python train.py --num_hidden_layers=12 --n_experts=20 --hidden_act="swiglu" --optimizer="muon_variant" --max_grad_norm=0.5 --max_seq_len=2048 --train_tokens=347000000 --max_steps=5295
Below are experts of layer 5 (counted from 0) of a mixture-of-experts language model. Rows are named gate (a neuron's input weights, with its number), up (a neuron's input weights, with its number), down (a neuron's output weights, with its number) and show model dimensions 96-191. Each number is 128 + 32 x the weight over its row's rms, rounded and kept within 0 to 255.
Before each expert's rows: "comes after" lists some tokens at least twice as common just before its tokens as in all text. This comes from a sample of Wikipedia text that the model never trained on. Tokens count by the router's weight.

# expert 5
comes after: "\n", " |", ")", " |  |", ") |", "\""
gate0 [ 90 145  81 133 140 118 121 152 134 144 118 105 136  99 119 131 156 130 123 155  76  29  84  95  97 100  85 103 129  94 125  92 167 116 109 116 137 144 107 103 131 127 151 195 103  61 169 143 157 118  92 116 115 107 105 116  80 122  86 124 140 107 124 118 130 154 133 114 124  76 100 118 146 165  71 169 114  81 117 140 121 119 151 171 136 154 101 138  89 133 150  65 156 155 161 127]
up0 [138 160  77 129 147 115 126 176 154 185 151 156 115 118 124  99 117 161 146 127 164 104 160 155 110 144 167 113 117 164 153 163 162 186 167 157 100 134 158 145  89 144 135 185 154 128 128  89 123  95 155  78 173 132 146 117  88 108 112 157  95 161 107 179 136  75 184 138 123 108  88 198 150  99 135 136 144 170 184 150  98 131 144 154  67 111 151  90 140  94  96 144  89 130  94 162]
down0 [193 119 104 139  47 146 159 154 126 177 110 136  73 116  91  76  66 131 100 112  98 158 134 112 110  73 144 126  91 118 150 112 133 167 110 149 139 136 147 136 130 191 150 129  66 124 155  85 150 111  43 100 193 133 137 169 143 128  77 115  55 132 142 139  73 122 105  91 115 137 106 158 202  96 135 152 150 130 175 109 171  98 175 134 139 155 133 169 163 118  88 130 110   9 114 155]

# expert 6
comes after: "1", "2", " | ", ".", "; ", "–"
gate0 [116 116 138 142 123 148  74  64 208 161 149 156  81 144 226 139 135 127 133 119 109 123 187 146 155 107  73 159 126 145 107 157 125 118 155 129 106  78  96 130 174 106 123 133 108  93 157 148  96 139  88 156 111 176 107 149 149 117 136  93 111 133  86 107 140 115  76 154 175 194 138  75 128 132 167 131 148 119  88  80 121 117 111  82 156 144  62 145 150 145 123 154 142 160 128 151]
up0 [127 156 135 124  79 139 115 139  92 131 152 107 119 194 116 146 173 111 137 107  93 129 196  68 117  97 160 139 154 145 182 148 146 117  91 144 151 113  97  94 184 118  95 142 114 136 121  85 181 120 171 138 163 187 108 106  84  91 142 141 141 170 119 104 160  66 106 158  85  86 119 110 160 110 135 133 136  95  58 125 163 138 108 171 153  94 108 130 170  67 100 154 120  90 174 122]
down0 [143  66 134 159 126 208 109 124 156 142 152 122 166 154 125  91 154 112 123 118 118 200 106 158 170  86 142  63 174 193 127  66 127 118 183 125 151 129 149 112  77 129 116 125 145 101  96 116 161 122 163  99 131 112 136 185 135 166 150 102  99 132 124 137 138 122 138 145 137 139 179 190 123 113 137  91 134 135 101 123 140  98  98 145 140 160 160 131 133  94 128 163 146 114  97 137]

# expert 7
comes after: " | ", ", ", " ", "1", " (", " in "
gate0 [134  80 157 132 107 118 152  89 141  84  76 138 112 153 110 172 106 181 167 110 117  50 178 121  86 133 128 120 112 130 130 165  39 156 143 123  98  62  95 118  77  97  89 140 137 136 120 159 128 128 153 118 142 136  90 147 129 147 196 125 158 137  74 167 163 106 149 171 129 113 151 135  64 126  90 147 174  91 139  86 135 125 153 120  73 147  42 157 159 120  90 127 141 133 121 193]
up0 [162 140 146  88 164 135 111 144 132  97 152 138  51 149 163 125 127 182 185 151 121  99 103 181 177 146 163 112 135 157 212 179 208  76 122 145  97 132  95  83 102 146 131 169 201 150 169  54  60  95 156 155 120  65 112 170 135 134 146  94 106 165 127 141 162 109 179 142 101 167 168  83 127 150 106 103 160 114 156 142  41 102 154 115 134 104 128 132 129  97 175 134  97 128 139 144]
down0 [159  98 158 118  90 135 134  75 180 108  50 111 127 142 133 148  87 128 130 120 101  95  87 106 133  96 178 122 154 143  96 133 143 139 126 145 132 131 109 101 118 131  98 153 130 121 130  65 100 154 196 140  94 190 139 124 163 110 130 149 133 146 119 103 103 100 142 128 136 128 156 150 107 148 122 113  61 153 133 135 109 143 138 104 130  89 127  86  52  96  79 178 137 114 111 127]

# expert 10
comes after: " | ", "–", "2", "0", "| ", "1"
gate0 [173 162 141 177  92 176 131 116 125 126 124 140 112 115 134 136 120 107 108 109  48 121 108  64 135  76 116 128 114 164 155 151  65 136 164 110  94 161 102 159 163 137 151 102  77  90 106  94 146 118 129 168  63 122  64 133 160 103 136 146 136 128 105  54 142 158 166 119 141 154 132 186 134 168 196 154 101 125 129 112 149 127 112 104  77 109 148 127 164 160  95 107 155 112  52 101]
up0 [140 156  90 127 201 116 141 141 164 107 136  94 143 100 142 169 121 128 114 154 159 200  99 203 194 122 112 178 124 141 144 136 134 161  44 194  97 165 139 160 108 113 143 132 144 154 148 119 150 137 113 181  89  82 127 178 114 115 144 118 196 159  46 103 163 126 113 130 130 161 104  81 140 150 184 159  92 126 152 122 112 154 133 150 114  54  38  86 151 132  97 127 145 129 175  53]
down0 [120 113  69 118 114  84 134 146 226 123 159 127 143 122 120  79 116 105  89 169 118 114 160 175 101 121 132 198 108 140 125 123  70 153 165 135 121 107 169 138 136 107 172 122 134 138 175 161 134 176 143  88 119 131 120 166 136 179 143  70 130 148 149 124 106 150 128 143 137 160 112 119 110 158 118 115 143 133 172  84 147 134 135 162  46 178 153 128 143 115  75 174 112 105  66 128]